Weights of a small mixture-of-experts language model, trained from scratch on English Wikipedia.
Size: width 384, vocabulary 8192.
Training: a variant of SOAP for the experts, 249M tokens, 3801 steps.
Below are experts of layer 4 (counted from 0) of a mixture-of-experts language model. Rows are named router (the router's row for the expert), gate (a neuron's input weights, with its number), up (a neuron's input weights, with its number) and show model dimensions 128-255. Each number is 128 + 24 x the weight over its row's rms, rounded and kept within 0 to 255. Numbers have three digits each.
Before each expert's rows: "comes after" lists some tokens at least twice as common just before its tokens as in all text. This comes from a sample of Wikipedia text that the model never trained on. Tokens count by the router's weight.

# expert 3
comes after: "| ", "(", "; ", ",", "–", "in "
router:165129170095130173149150139129125129107104151129114139125148139161143090132109116111122129099131127128154140097121091140121136150167125118130151136099119168129151170114136082137136128134152169111121159169117142120089113127108113150081156107112137148124098141114124135167145113106167136144148097153128140135150143138127109123189130087135119112078100085131126097082142176146128166144162
gate0:162134110125110113146150116170126126096122080193125115087088158155146134103147103094114133136150141071136177182100126105107145135138109128125114136132141155155136126111109126102149134113105125188114138142158072145118101131142151130106137104081088116105133124125110118119106098142158091117127137134129091092127141132135119101066134114153106128080156142106155085149089115105078152103155
up0:130129138140122091149148101145120146091140092142099110144125111181135131129113125151097107162146154105112152149113103167120114097112116087127113139115132102145162138085108109115138144104130156160099151139105095111111138130096136085140139125102131132150146106102100088146128109113128134175143114175150090106127105110122110106125117121156132122129124114184112104126124101112112127144123
gate1:120083129123096147125143106062145154104139149146156146163179132152134109177125081103101099152101115097132109150137124107142130138114155163134162121151121145132106097160161098157152113168172102089116132133119126119148128101133167107099138140127111100119140099111125110152098111086113139153135133118124104079105123144142102120158146090210106130127171209105137117148111125136103129146152
up1:109100119104114138191133108083134163125164131133140136167147079113131099174107132146135163112131108106120113145125153092129151166118161102138141126157104145116131152149160106153131084129137134099052102119136098094162150123146189131096138106135154112119178121170114129120121128088111103096071136103106144108144137157118129142170151101138117093097131186085133140152108143157090134160149
gate2:139120117135129080140166104154146170094157136125104140132128109126139133145161129090137121074101115161101149144145133134089117103200118073129164093108130139127141129121122145148137210137117121109100147109088141143094146084119103098097111122136138149124135139140144104120109169105157091120182119094142126120073121159130135146144133093154094121134135124153146104188165099102127131136184
up2:138133160127150144156105124116137091178109132141153106137118160102102174113131114130096132142147095113170109112124130119180161112102152163166101169130162127127085120143162131114135103118140150125152093116129139145170113145153158133138142121140120122120127107145132152145157073135117137109067167133145135120156136082076128151128142166109123114141125078115151115115103182128111116156127
gate3:115169159203136119104113094124106125111081129144122174147128127115136123098092135157110131064134132103093117120103114175093147128106177141148138172130130114140124111125141128170158083128104117144116076103150125175119073146100136153164127110143132139167130084131121109144156176133136113130139164163132156159088115141108117144157127139170122090170159136141096120123120143096100087100121
up3:157151126143141106101119110122129116127120091169137149145140092124132123105096105142118164111125163124133147121095144165073122152122140106118122138119131088137068145111103160144137084154098093180156101119150148131127044125135140116135160139175124099115138135107122108135150130180143138187137128113123134160110149111123142103166148149144140124153142142104109105120132145067129091123161
gate4:138160121120154106159124152132112167095106126164150099075126116135123133113158150132141144157137136123163146114127157088141121140126132163186129101115139122145106137134112109133156124121123190159153133154142083134136127164149119155184125143150133118135134113189145135097168100111123167146101160135133124151125130186106086130109159099122161161125106093120181121114072102130121162164109
up4:150121127085146139136102182135144149135096167123161105090117137108116128151148167102147115164178105094157138123091144107129104139113164190162141122114133146120105147135135125133162109100140154136121119200127120115139135151152132153128119171174138103117122148147143109107139116116135110152120143168111180145142149164083095140135217122183166137107112110140164148109092092165087177141114
gate5:132106137120162115111119134142153118093150078038137159118150144113136123135118129117103082166142117100128183142124131165139187117126134145119112145133162163122118083155146122119089141123104134147142131082126134158098128171158115079087182154144159112107122175115146116090128127108130131126108147116148109116122110103148109193099132106116137135141116127147147103168104127154080147105158
up5:128127118121185087116117098112146093107151080090121142127139175108152140145129094094101115145127098104141152106142106138123155103143157094119118133132169154120129106167123109098135131104097104187139141091124150136091113144157113106095150180119138137102111132093106095115152142118118177142114113130099131136110140131115128134090096132106103152133124142123126112130084164129112139095178
gate6:103125162113141112139135149151164131125119132097154107169137107128107103138145104141112113134128116084119137114140100128117134088131111139120129159153106139127105104137161153124144120120121162174125120094133125114177165081143124105094144109137153113163103113124103165109105119182083121118122133113089171144121169125170131137142108098099139149126067111129127111143105121129152147120089
up6:133146095139108104089083125103098129095148137159112140098139118147136142149146121135119148119157137155167119144117133156167104179147150105115153115106186077100124136139101119131089117139114123094089102122114111133123128159111144146147112169126134129146137141107108108148167160096152094154131096152152124137126085128125110109121177152156115155109141138186180120112168127133101160105142
gate7:167162150124121130135126127138127127155192142101135122152152124156154141158148150113179110132148175115110120142102107143134118131120121150132132105117123142161102128134151085115127169117127141133086113106093118124092093148126142103108130173150157186104106160149131092164119150139117141130145133122104150150141142133129170111182168140120128140141135096185091106134146151179098121128119
up7:175095142124088142138139109126099142135122144143152112149154165110121120146070099150135116115156144143115162110105114147135102136126133128129142123092122113130103196124124143083112163127186159133144152167153141059074130095098144162117118139165109150138148146094095132107167143160157090077121113121103130143117135121166140163125141154146131129110102133130126165169152100067169086112138
gate8:174085127145123120110141126097122139095104146139152118130121118123163152129116133103134116139116121133116086098120118179086116101108085147133185119148114111119115089124139140121118123105141124123102149141125103094135111146157158140153149123143137148148095113159119101134133086090139149130053138123160141146127145124144148152115131142152093125080084163150141130126168111126105090148120
up8:157143130116167117131106198134119167125106118127079150103149134149141123074159125111138113189137158131123145140181139132114118124114129150174118141081128150170115142141127136146203092119118135136114098147116116125120108161130158104123098177154080126092130138120132128109110137099137179102112108129102139109143129095134130140136138115125116123124167108090135093169104170137133102141105
gate9:132143078156142102119080137121114142063119090146116116114167115115151148142125101070109168118115114130135162111096108173116119137135106155127116123168108091137158110145121139140126124103113148137139153088122120113117157134168147101187152150140156114166148098093121142097118072122156148092121107153128158140154137118116089099140129142118109100135143133140114119123166128105100127118134
up9:101154100122095120125153160170119119101121133118062175151114127096152150119093159136136139139141124137127154128137110107132084117156094116103091164113119080128140146102108157120135145131139180139142112110109078138108145130095131125165176141099113142151138136108110125120113083139100115141162110140106123152143118082074089100118073146116131106095167132098145119091135116104141155112133
gate10:098125107111169127147126184071124102126116127122132151137122091127150133131134156132126146127092102150102137154129136114138092125170163129151130072124099154137114119149138184125146132129144093157112126165096070119067103141095163122115139120104163121141166151139093130114136091105144108110095101133165153120165128152132110137121133068159129127139121100146117149142146151125123160142210
up10:124125138135169145175105138055135152124146143115147175153136096097131128120114119136145170130123122124105157112130159147138113126148154138144142092124109152147117126161131164119085115124172078111112107143089095122076100135074132117071133108137152107125119145125133098112130128073162103123136073130145123124113130137151131174078108107123116140132092084130122167155159139113100151124148
gate11:117137131148108119140093156112171149123099128152145110147079110149128139107122143125142116092116106160104129126126115127108113126099108139132145127141119133144166149173134126113143164172110128117136156171168151104110086149162164136163162140166152142117083122157169137112151140145141171112126060149123110099112118089151124115147132143117141162126106119122137179149103128103093148153125
up11:116114158090110156118126123101138153126089157116142141173128102150125179116117097129128153093128111151141116112115142133124130122126117108137146139147152128107140133168152096092144170114118131115137173160150152114144119093130166157174149139148168143145106126178129124133159127168138156156128109133143139135126111105136113137142104094150139115133127120157133164141088069118068159133103
gate12:147163122151109104162146140156172105117104152115117154158117141106149097105135143101172158123101110116163133121118149197131102126129095153138134102133115096120183168103141131095173163135142121153135128156127083161131135128105111126134122082111122117139156187100101162166141128120141083150163117180163139127123120171116136129094123163162094128085113090178111164177119116109158100119157
up12:168134141120131157136102117160100103163098134102124177138081120075185062114135150119116128093096160147100135095130137168155122119123132091094099105129088095095130128147135120144153164107144093166122108133117126161084145117128113109125134105108125143094100145126126130164123147089116080119079156122144109113132122109153153129147121117131105140133126034102162146113161111110131180119118

# expert 6
comes after: "\n", "\n\n", ".", "==", " ", ") "
router:141151123129168139149121121123111125117125212155154111135127143152152156108115103133145107106174166100107136128098159160130129172135121138113143123144121127106127120133113098163182119131148124110149121185136114141122152114085176115129145129094119139135074127141137149154135161114178088128146105135127109134138119155123110122161170129178151086130106127085121136119144161159137132175117
gate0:096077147123146136110170153132143141107129094096118117139154136114107136132128182120128142097111123118106133102120145108123135144160125088141121165153101171101086103132129131127125145134108139109143130115161135143135179138149147087088152118137134130127130106076133127136124100127143116092120077119132143156127083119150127188112165159130098072097132113120132141118138130126162113128121
up0:108149124157129141157105147063123103078144150114116103100106101106171110144144073117102140124164156120132156096073123106121143112111127131150129117144145116164169146139129131141120125111116108108101128137094157108136089141110124149117086134144210112158165118153139131121121207122094125166125144151108107087172148166098088089157121091124111164173149142120129138133136103080154103138095
gate1:147142110106116158128141113134120165116147156128135132157106178156139130160124138127140161127162060182065149130116123096152157124106137124134112164100088144129126200141117140124132141139177177120116122132120099111144159085144125137121107133130142118101147160164143132117175123115138152090112092100199110100108121090178106129093110172149148159127089115115110115072124117146104110126121
up1:155188100117110135117111154125116132112123131123132158167104124139120086164131118130119122099148144152102112174124155122128121124149140108135143148147116155162120155139138103109131132123151127147124102081124129136091103100086152136128104134127159117073094128119121093085117129143158093134134098158158160151136143102145153140142084108137104142114117162137151091171117125137087150152124
gate2:111101147128145133119157093106145122147107130141104136138103153088153141132114168191137117110120133125151172123134144125127095128099089135139102111170149111136143161101149154107128153141133112158139122154112105133143112130101100146154109145137171174120112100133149135147078171142123100154140127179106099099156086164120145127159110124127150111147132172125129095074112125128100109166074
up2:154155139142141154163163183139168123093117139154120123156128100153106104142120135126092140141150149112149121160143134161124128078123120126152103174160148148113124115141155151137094100165146167116112112127163210126141184121162145107089134099127148126172149129144110130120128115125089171104132146123175124149140126139110116129127097111134156142097123132122134107121096100106099160114167
gate3:141146094170140123160086138128128136104106110059111093098146130121143137122126148104140155101117116151101092146135116077158140090114130117125124118130139114139141098146143112125139124114145130101108143117115115117113140134099113159114113103140136124122130176154153138154120198119160150147135160100075112134126163146105123137141084134092152136123150098062152131152127136144138128140160
up3:130118173073115156106130121132141140143134161197118165149134104133097065138107105136124124134126132128152142101136130189090147178135108139123095142143129141134120146103118138123126112155129130128112104144161150121125122120140119095135132160115120086119105107099085128144134044119085107123097101143168132166127088111142119165112119078152108134112141143196122109135154109124106160123109
gate4:106139133097144119085093145107128149161148108095141125128134129101172105114124128146130108074164090093058121142125164146107115094106116048134164064113117120130144141092119111129131168112147131157101099092154101143128140081102118141135111159135165133141157109104080130111101129119170117162153107108120146089147174121144094163185168113145130111130126095151124123115087082116134109150111
up4:154108146183097138128186099120130144094110145125093116099141141146105142162139105117132124145072126134168116096110075120179121131141156159137116140166141124134110099123165158137128079160119118123134155160136172127148130142140154110138142124112096129114095158176150112159174129157100140100058158141129151138111088133124182102102097118106128145108136131106130134105124176139084135115141
gate5:119101163130169118117128104147089157131114160158187157113137151160102126154091154133137122112104156128115115134122161146143140102140113160125129109114115154113116121135136089149140144097151148148101130108143050154175133122108113130133159118129151116122120118120146084159147105151135108088127120168112114121139102131142137122135086154118123121148145152169186103125130129142135109108080
up5:061123079127121139147147177088143097139148117149154091129128132113058115140167131124089140127109133102140111125161149141127139141134096084139155124133110103120152132113131141149124158162127092105146139119086135168094099165141127160143103162129133103148105107112127119136089163142143120223105107154149171139072123174151141155103110112159136121129102119149118164113107135112137138105099
gate6:131177143123117109151114117099118094128147109115119184110155152099153142121162134133161118119149131115119129124109155090126089164098165126125130095136104075094137178148163103161097136124112129099119170135153120146143094105154188109086128150126106118125125145126140100096141138110161160126132108099108120137100145159131095130145157131176083097147142129155123123168171124139142101081129
up6:127126122136102135123092126124109141150126117147107189113114154126127124135133125149130138142154149155112111134124136108153095153090119078123121114159130089070105141128152134155110118165128128093155085112159161156161095074164143130102127105130115100103125143141121115117126096147140159088170082111093113169106142127140127132116145123153121100166140142171108098119138123125148136094165
gate7:107104099124091111119143148110122106112155143138163155153143111156123124066096109108154155184145128158119127119114136124129139142140141122149132111124141110156140079089112124089127160088133137115145118114098172146126158089106122087147139141096166132162129117177133160107123115132127062141132155098131088090129130124153113135164103118107131132157124109111089134122070159096174133157100
up7:131131099121143119158143105147135111118132149142154140123147135148130140130164133120140128152110157129110153119131122149125123103116098169104148162123131108121118115105139118158126117132157148132139120143133153146150090197124130119150095128128111134171096162116124133155107113164123121113185106089144131136121186111137088117148122125164140152088130142111084159127105137154142089146151
gate8:126137131167124168156112104134094117146143100103138122137140159118137142166131083119160100121129136114137143169132105117139164129159154156129131119110120134121121126133110105120133122135144162088143136138131127123133150108108116158143132101126186162177153121134161150086150134156152147129155151148163114145161148108113108121108173135137112187152119112117130180120178146120117147108145
up8:154109098122147113167125086130139092142105136132123110131126084094119152131140126161084090147097141124117136137148110140132134148148142123138110140126142125138120156064142152101119106109136123106157138102095068125101119156151080172148135140126100160163142124169079125145153098141124127145100180137094086133160160097133152160094111094126093077105108154152180144082124138163140098132100
gate9:110106166117091146095095133083135174129086138105150138144132132147093142169078144113121173117155115141095116103126103139134130111112109106106127106101084121106131079154131121161102150166135135135098117089131148147135151128087188156107148166122097133135120149115178116127147120130098100129135066153109163178144103137116138152119167127115148114131155126141127147117135123112109116133165
up9:130103141114115125103049109130168198136122105106134143148146155187077161148093140117119136143124143120079109122128068133132149094112114099130123125088127116124161123117119094130101152147132105176134113122106141154136142134127182159117170165102116177071147112126138108177151090124110097109132096099127128190124099088126110134094127139101170136124147141146130161116129093093120124112140
gate10:136131108140131099118077175126120176165149129110133074117093159088142161128129121149142152108135150125130150134107109122081120165136150119101111171110091122131153111105162124180117122123152113122111116137104150113098136183120154114141104189143070141090143071135172100117163098137200133082104144153105113125098130139105138141125135140140124114137143161139129132113137107125165120150121
up10:103140157129132094122106158168102121147161141134149082126133146100134197121144135151137162095143160151116157123118127153109126104161138154088128138130083137083154159146160165170147161130136135123094112118115141079136160121085155165155105152122131143134136079109151096127141136139174095136130125153130114115117126149122105115109141132142121111154122163108108143150135129141160108144117
gate11:153117210158131131146140137130148152097138151109148101111157138125145144140163144096169121113130143145155121150114113107091103169125102150160136135156095105157085143134122086200102145148157122119114110087102162097065102122103141129105158148178105115111089108117121119162142171095155156128172111117119152122121166146133162084122152103102150181141115129071110130151119136173116101158114
up11:092127063132144128145146125150118087148127146159103138132119139083133107155100123105110126156137127113120105144148125142166123096154153092090103122097150140109157087116139133070141099114101125133140120156175110130139182122137144117125098080086114175149143132144121133104124122142118083125142152127133133116138120091114133161134150135155110112117120103207135118123096134072138174137136
gate12:142122109124159100128140157117109134120120165135129129135100110140133112111108112135136118138141171079095083165086171125147120175139168122119161162114163107144126114135106145111134151137084144190132092105116104076116096109144156129171154085121122149093136193095144132132136155127173069129121133155098116115114131124133145132125170093118110124138102162151110124171104117123128123147116
up12:176118094116171106137101145147113104136120153116163146143078106126132125118106127156091130182132133115101095129095156140130148178096166131124146146075179147182128093142096124110136153128118126186098117172099120088125107098126143147129147100110122131107126186094161148130165168122176104111087134127116104125137138111090170115079138067153104139129094158146130130154121151119170148139140

# expert 7
comes after: "of ", "the ", "'", "in ", ". ", "for "
router:171097140117152129145140121116099148156103134151109101115159138123166118142163094158130118090153119082135146095160138122160148183132114158151160143113103162138113135151121098131146128095195136107126101134095100137094111146111109123093131087139092109119102134144106161166124117120149138143094105090127151088124094171121086123142130107132128099100137094099104145084135143150127146154123
gate0:081162125149112131169119103089097116166128165128108136152108144157124081096146113120159183117114081116130125116112147140097135131129137113128102134114136117136116163137165110144087142141115130150162148131118124125101131116123134154144124165154190123145120154102124155140127047094113121091132141153105118159118141115180122119116112129121151117139087114126156124098089161130110119100136
up0:118147129150089108125137130101134143172136127131096139123136099107109118113152162141108152086114135107117126076089154116068115077111143119106138139161123136133127166131155109138110141136129122081126149121076126133118084108127136126140136111107140126112142127129111140084033156149134087130126151126103076133086147154139166164148138082102074143151133130133135135139123118117119159156126
gate1:119114157142150129115108139094147097137122143142123111129096104146164119146111124137110172130154169151154103151141104149149129150134164121127206127110126087169126128116096123141088173111146122112082123126131100057148169122165157091140149153124120157165132161098147118081164143095164131118136120140127130085079144128142123080087137148160151137136107107102112151144115165122138114116095
up1:128116128120149142118134121138104141150134129146137107138095125151183111147135097180142138136140137179115125132158101133175149128139129129094159150123144128169104156126124155142143139125183085099100134154110129078139162136113163116112138149118169142142141167117115142130133136091167131120126138122148169086132129127154087085099120153139166145103127142124168123143167095126075159103131
gate2:149069137135087128115108103110116119160192131129125130055103095130121154083094143130131133098101141128131166181137098089129134146121117168141103101093084109163118119162124137166139124110155141119170126142160154134101105102138122112123128186101121113136150148139121140186131116096077080115081113164162131138138104175123140112143114129115119097157159097095111130111093138101143126133148
up2:111188165125139156163148147117146153102066139143157094205123171089161107171152116144093127154150109120112095064125156180131121122131144071091166143162158154083129118137112134110114159159105128136125121137090103109152142147123127120153128089113160152127118129129146096056136118146179177138158204119114116138099162109136110122113130140127125150103105159150149124140146107151136141111098
gate3:076127153135119124109097080107116083157127086140145098157172172068119122061110152101112146130113095163138158148100132124174137149110104089109116122102101110082156109144148140136147130146128089149109144128125107133103135133164148113130145135089143068127117105146134157146125059163134115100114109146135164136109133148133093135103113130117107131153131078085152118139155069138150125134087
up3:107129090062166147135155104137118132156138101123177125097157148125103111100110142139175094127131152139101140079160161131102175083146150163128119129129154132154138150144147144091126135141112102099157142163134123130172107151138117121114089131137131130144113141124103141134120156165129166149135145144128099118143127117134145106124124146134121120161130098119136127097133158105115124110105
gate4:145107155162090120084113134114156125155104092090128153169090154124145141093116181086180106123132122143120144092120142095110145174095129107111130148150150139131103149169152135134165098144133117156104147133083086131174134113121158140109149132131085117126133151161148138134136154066126125106125168137136094113126136137172128122101131102143142144120145152128093163115170169134140176140140
up4:147086099119089145121171164109105147158149115145167170135145127131134181114106145091138113151140168100145191097163180125129146113145177152119138173136123143115144112100126126142120167128108144147147109143100139140125120135124100125185147086108126154130132131137128104151124102121164159128131140141107091141124141176135116132134170112158139096130133097203147115102155153097085162117149
gate5:135138127116117093117177152127117144102105096129145104115136115117133136145166095129119147089139158132135133086151154160159088172136129056115182080136153169132130149098079148104093138086154119123075126114109104121100145147120124128122124181126175116134108134105146114128141146103155118126163099135172128107134119155106120097127127106139128154152138159129105129125127152134110130101124
up5:129127110113115100154136156131103156122153140110146107080135128070155148184186125136112135083131136154081129116148121135130077194111130089093137110136173127121130104111051160133093134100148132069071158130130078138109139106127127155106133168118150136118143138127138123135146113126131143118122138116136109130152102154109108097089140115152120154201118119131106096119100134122092159108121
gate6:119100153153113154077118186171134126136146103119122111125069162084139132119124103111133134117121082089134153152107128100170081128112123110079144131098153098111143137163113143127154205102130147140121098163140142100132125169097145156146147125132102156121101102100162105119115129106100118150082114124140130153108156162111122113095149167103129099137138126099133100159122109130188109112138
up6:166095135101152132089090104148142088141143124160155154130130111132130164158112126136144063143125123091120164099079097139117151175135140133119134109162148150145085125105137112097100096147114108116130076093109139165149099109096153159109078165149102143136195164119139152116088156164119130135141164151137112117168114102109109119142148127127103129129101090145124167088147152093114123133167
gate7:165134104104137119139100129164132127122138117090156088115117162111154124155116133127117128130114158092107090129086124178116126146127158143176134113170136081150117128156146125144148142118148101135148144134125122143101129127139150106115133153144136137140138110129113099149170130154095134168139153153135119134118123149155139106142121137180119088160158093175146145137127150141147116166139
up7:126141097110148110154119099129159133109143134115162102137110175116140147146142091147138156160099111124135138121117110140115105141125164137151159151160086080105107136135150107139123116134128100149134173112107121106102119127150123102122131144104124086127175131127137121185133139152106136123183164163113091132159119130054157143099085183154127100126104119145118115138086195164190118143160
gate8:140125147094128174129133124119103118112088138151132126137151137120083148128114098131102145118128128115127114134142114155075127130088105171146169123125117112094133137135104170089165106114121079135136115135103111116188149118128151138112097142123127142152154144131118090123119133133098124172117127174115162092122131151153127135144152146113132112135151102139129090109137147146103092147140
up8:141106126146147149107126124123152136122123138138106089095116124125133141156173144173093134110107103124115131155122131142126124150072080147158131102134109136152106136144130116115098084125117098132158153161139090174136144125120151105131083118121093104122183112075114144142148139148108143140081117139114154120112160131121108097114171116144138122153155143141126112113103169126102115140150
gate9:122168115128135131085121145145114124111141074156138142144120136117158109053159163117113153128120088114091123116130104098129149145175138140092093101146095159140140139126141150154153166116139094123139190103091156146166151116155151102142123142144123131135135115105116119119094168115101115129108103136160142134136126178158173164087146120090115125116120116059135092154118134114117103145119
up9:112127099081139139152079143155132141135141120148109134127125143138120119098142122133180143115102145117146121111117108130082125081124141133106092162119123170132108178139112122137156111120080156115132148138160145146126155138164152156098122132158099095109149176165155157112136118096141122116134116139106175112120127113149143131111125103131124085174125165147133102112122158132133130091171
gate10:173109131112171118095143115110137106124114148151116093140120158098169133188129145141094171131100118140112111140138119150134128139133125067125083124149144114129123150126192127113127183114176131128147116125163148177120132082119115102091080123151133158120123112159116140151138146162107132157097135106090117122160121113150168122158138128131155137098106103161118099156135114106124113134138
up10:135135143131139124124120157163125102144137136130147156117159108114113114138120116130130135127096098130154136128177090114074081156110109140109159180116157106105148138093172163109171164125158111092175106102164167155098092125150159147136151127110153108173145109157157149122125135114171128124138157102118124129105133142126138161123094129136110115130170075086113147137131111107138174133143
gate11:136154121142091117136122168144136121149132143124154110141114113130143136147106128078106099131081073119113154158117110139124132116150116179097108126183167136143113114138175117166150105139124106125166127171088119119089119130158125113132093128132117085164118098126125133152165134126126120112142155162127130096164115106158140108175106144115148146135161164148155131128118173169091115176128
up11:140134105155148096136133164154082131164117120151142137168140106142120148111119139120112138173165146114119140115154141103152124184115125121121149089170158144125131113135130139102129124163165100154088132128141095115179162091110134118163190138115114120108121136155116118097109125140139154141131170090152115123075112118112156102119140120150126110122107106118106127123120111097152164149124
gate12:157096094121129088167161111128138122161129139174169167143145122128134153111170109149139155114144150191145119134112099137111081131096138118098143070141159137143146125113102145101052123141128111131153139104124156163112152109147139121134156151139113126127144088125148132191161121148125148155136140116177109158142189148137117115119105166135137154140141166127138151161133160131118109159130
up12:107137085136135133129107135153112150155131132157117122139143133133114149119173117160161117143116138178083147143063098127105118095140123101135065138107101089164133135123089150097116113136149117118148082164165089104124131102124126099130095163106140134098148114122133127144146106152070142132151188148130143122089105095138138175110101197112109139166118160130163176148091119123129138127121

# expert 0
comes after: "|", "\n", ")", "s", "a", "es"
router:171154158112134125138160116111121090115086145115152106138123152162137128154122114136110137121129110140128133122143163142131121159124119133156101109160098130127139163114128138124091126132135160100089098166102144129113145173104151141129185117106093151103135175166154133179133186141148098143121131134120094147162151155107105138123118114177138113134109083158132142163142068103082149115161
gate0:103107152126104146162127150151158104130142142158138101103153166140119147097120147079119126123104081141101107123133105099117180132140102133129107134115170129116150100130121142140169137087116177140136151112129127139159089128083150150105131141138136130130139168152161124126101108136142147150113164114123183119167123148135103123115131151127158111099128114129137140116135122113157109100157
up0:106132093126129107145143125111120114097141136142137137109135119188148164127114130128085169089161137146142141116125133079128186151123110095125143134167094089105109138098138131116101131116176160127142146114136156126127127143155124131130146129115143132110146108123172106115146130129108127102142173141174088121125124119137097127159128139100152097127150152114131162118147095110077149097168
gate1:108162144161123174152151152120146149143122094157182088161123130123073137117073158116112104143127130133126145127148118119148142074123150112142151114116135167130159061142124140149143123132174140112190099143143150104151136100112097118102115135105168121131132100118096127117124099131138135104124140130179122140129168132115124094145092167094131121125146122108118123138129154107124086143124
up1:148155149122136151100137168125102101098132119114128168139144150133147100115127125167143155085174174065134144123117106176096127099132096119103115187118119105126159114142108118115085179166133119145109103094120152179125125120145117160127102172194145159154132137101157114111107098139125142136141164096130123134144127133109131122091116089129119107119106148179136133162130122132099116131152
gate2:167137089109139077113139121116067095109132094147173155126124090098116134094106103136123132124193138164078115143101102131137148105128119135123127145130100141114155102122118143177148115085119131132127112079076139133162102113151148141131113134141126135122121163127129106134137105150143124120133106111121152139129119157132132116117095131143093097125131113186132072170148150129140090132176
up2:188137100138107096107104155103092104155117091144180157134137104102124127130120106158137097112160127106071149135082084139146122140124117110113134135129089102084143126145132137161175125106143115134110092103100104135145085106133175132121118125120124178142128121124153116120133108147119100134139165092110163111106136166118156073142149149116125152142140123171121092172155147159137111117122
gate3:135176161105114131094155125115162096076137119145110138111108132140118105109123124164115147132150118145084098121110141106087162154146175123161145089161123119144179101152121165112093109114154153130103072130135102121126126169145173111122133132092132143088129114110098111118117133168118112123121131110155150113101115167133097116152156122094138128132134154092138115160174173115158083169131
up3:127060091157163127148120093170138138161131172118148134154125136152154085151133141114132108137124169133149148124178135152160105083138099147133092125146118166130130125093128105121129111122115114103135129114133183117106121118106082135126108121145119105127126125128175147144147162070152132115136135151128090128139174124131134147113073131135147135149146105152113100110081102131135174147144
gate4:183186168130098160120161156153092131154121087123167127108147147131092142111170112140143127125107137141120138107119110149108145145130132107089146113129123175136107113178143124124097158150057189108133159127130144145101100083106153114073119116105127143164164133173101114102144133121147119125120142141121109123096151121122156125148130096104127113150104122122122165154125127106102112131134
up4:085126124128096109081100114083130125083135135143129142114153138119155130175120130158143106116149121130163114132130115135088144097154140110103160117108096146137132125168140139138167165113127129178122122163116147143145143100084126165156142130131155090122138081140129139166162136149127110137149143135144096104154134119150188075174167125097135152108145111127138129115098166069110113152133
gate5:115142130109145142190156124159210090114158111133122168128137140118111110091157147149155119092119103155120096134146151120108180154147091130117155124109113133143126110123135137160127139119141157130098168097103107100117104166115127130140174118111139125131082137173119184113133167141174144099157104162133106154129127126171107169140120111119129108149119140104124079147096133129094086052128
up5:133156139094135108170103142138119119102127109151165128165091121139097099141102143120113121118141094089127102131114142166095135138118147085107128105134158129101109117121139109115144122129164144144134121083141082162136130102115138117128123175136150150159094116068091138106110117152130077146105093154127080143141143099117178123138128140129120099122142132121125157119176123136116183159127
gate6:147113133171121115097095121114054103087111124126142116092145137099123144110145136181127126080096124108089120090140155146139121121144144161065109119101092145090126176111122142166117142150097090156137127089101174137124126157169133122167110077123141148115139131105094097144098087114079120131139166128138143148098128178092128101119116142119088133102137103130146111110146135163107130099149
up6:162151124116104091115166096122152133157132106117156144129102117126158112122125129138158064129148089151136144145091139139094089127127153106154126120114129122136129071142114143121138114103134134087094109147128142133136125154110134111141127182083114123112139160118137131111126129132158158123128106103145180098114107135157125135134118149128132126130102153127114131166114136132153087147100
gate7:100178066115123121114136110131141097101144120115161111148163113140128119148111116097127105164103119132179083109144108149119089101124128110131106117116130170126077196092108119129124112154166108113165169137137127144080136103103133153132114130168137127103160119132121145150175088120143100105181145177102110133129114131130126145089150112128133143096125134115161054161104104108137110135169
up7:116096183127082138139120164123106139157129181118074111115089118143129132114096140157158137107166156138135160118079140141067109119110118189123149105091137124091162106150165090063165128133093134128123138106153134113123126103136134105124127097091131121139118093108100125106092172119142129146095137116121144121098121125081114178159102147163154093111146127171093186099122136137169127153107
gate8:137131134125116086094086128157162116156121116164148093146144097128076144166127135147142114095109125145119072177165137144130176162094155145113112119138118134145164083128104111116089089145141131124152120095193172166143137125132123145182117137183125132170124173111147128142154135144132149115138088113097109092132124153149114104116139153091122134152126145105096127142127115130128141144164
up8:138122118181110158110083156114107152075149141127115115115107111140108085162128082114127098143133134087128106141115142140104124131133100139156121151114119155105148125103103094131151127095081088104148136138146110103133076156124119156136113179088156125123137150148119164146125158110134132167127082129115134130106092103105135111130102116157107120115145142161136100144130101113139135128158
gate9:147164104128148158142128123141154117115110147109145125084121149138109096120113144101135129132114136144178143118137079141181162142111136097114135095157132148150128143131142146094128114134191167156147163170104095119167156150102156143104135129136121147116136134126153134075124131186126154092136116154109145106130159147124169110142146111152134157126127130117186146168150063140133108105185
up9:146110154118154117163123118149172093112099101156120165142124147115135142121186143161142194125137144107124136149121122132151145104125107170145135145124144157095098148136161103165138147106137114117132135092126140143114078142135125156144118127143119146107145098154129121157083108145121138154159100146079123128149146119142147149122121145126143144160136132113097150133131121099125159117134
gate10:167085082161148148114099134125156156158115165151146178096086143127099132145121172152112146132148099175144144119115138141120156105075111105106105138112160121102122116167167111144129125091113114146116120116118121109141121129114105090104139132107127149132108132103162123114139114154130220136108125142110158113134107110126117120124138091087108149107144095157134144100116083151151161128120
up10:120114118121130173127149089147193153167128144135142079159146122139165116159138162159110097111142099110156139164126128167162130151132098134135121087104142138150161109130096140120121106128123088169156145105159162097088156167139113141089121169143151110172092087167142129095081097101113119095127130120098161147104085154148124083137142134166137124128139132152120131143179147120098088124165
gate11:117117114086092088127125139167102091105125108138131147180124126111128070133108100128109111110112111136110141098140149112079143126137121098114118102109143115127155182098127139168093088113167143160131128133085114130110128046098121126097127134117137112105101108112138064137117183097140154125160126088108139127142106140123135120124121168137130135135128132113146099103137133134144158145148
up11:133150120133120074135164123136134133087126112104126121189093172145150106143128085116115128117107166131098177126086140101107126148100102142111103122114136142116143125136124150157119148127163161103141140167094128142109130061161123132109140141138123134153095109116113129105194185127128169111121106133103146129137125134113102113116141124168128190120128147153167134118127122160143167099166
gate12:125112123104179106111122112129127099090084089135117117158138132130114130152120122155124098106162159137137128113110088144129125163164129134128131156143060153184160102143124179154102128126151147116116106088115114138186127111137129100112142110146122119101105164151125121129098113148104146131096105150177132176055090158126144126132128187140101123100117126149091136149145121081119146105109
up12:165071159110114127149100114151120139112129099107117126140120081111137118104072104131133120119139151176101126128146142094086103140128131125159126130127083100160147145114148075119111160070144121107154122130111146155123110176173129124072157109112111099106119143129154129177146164120123117150150132096157117134135087109111144129138103131133120127168129146154117121116172163097116127086116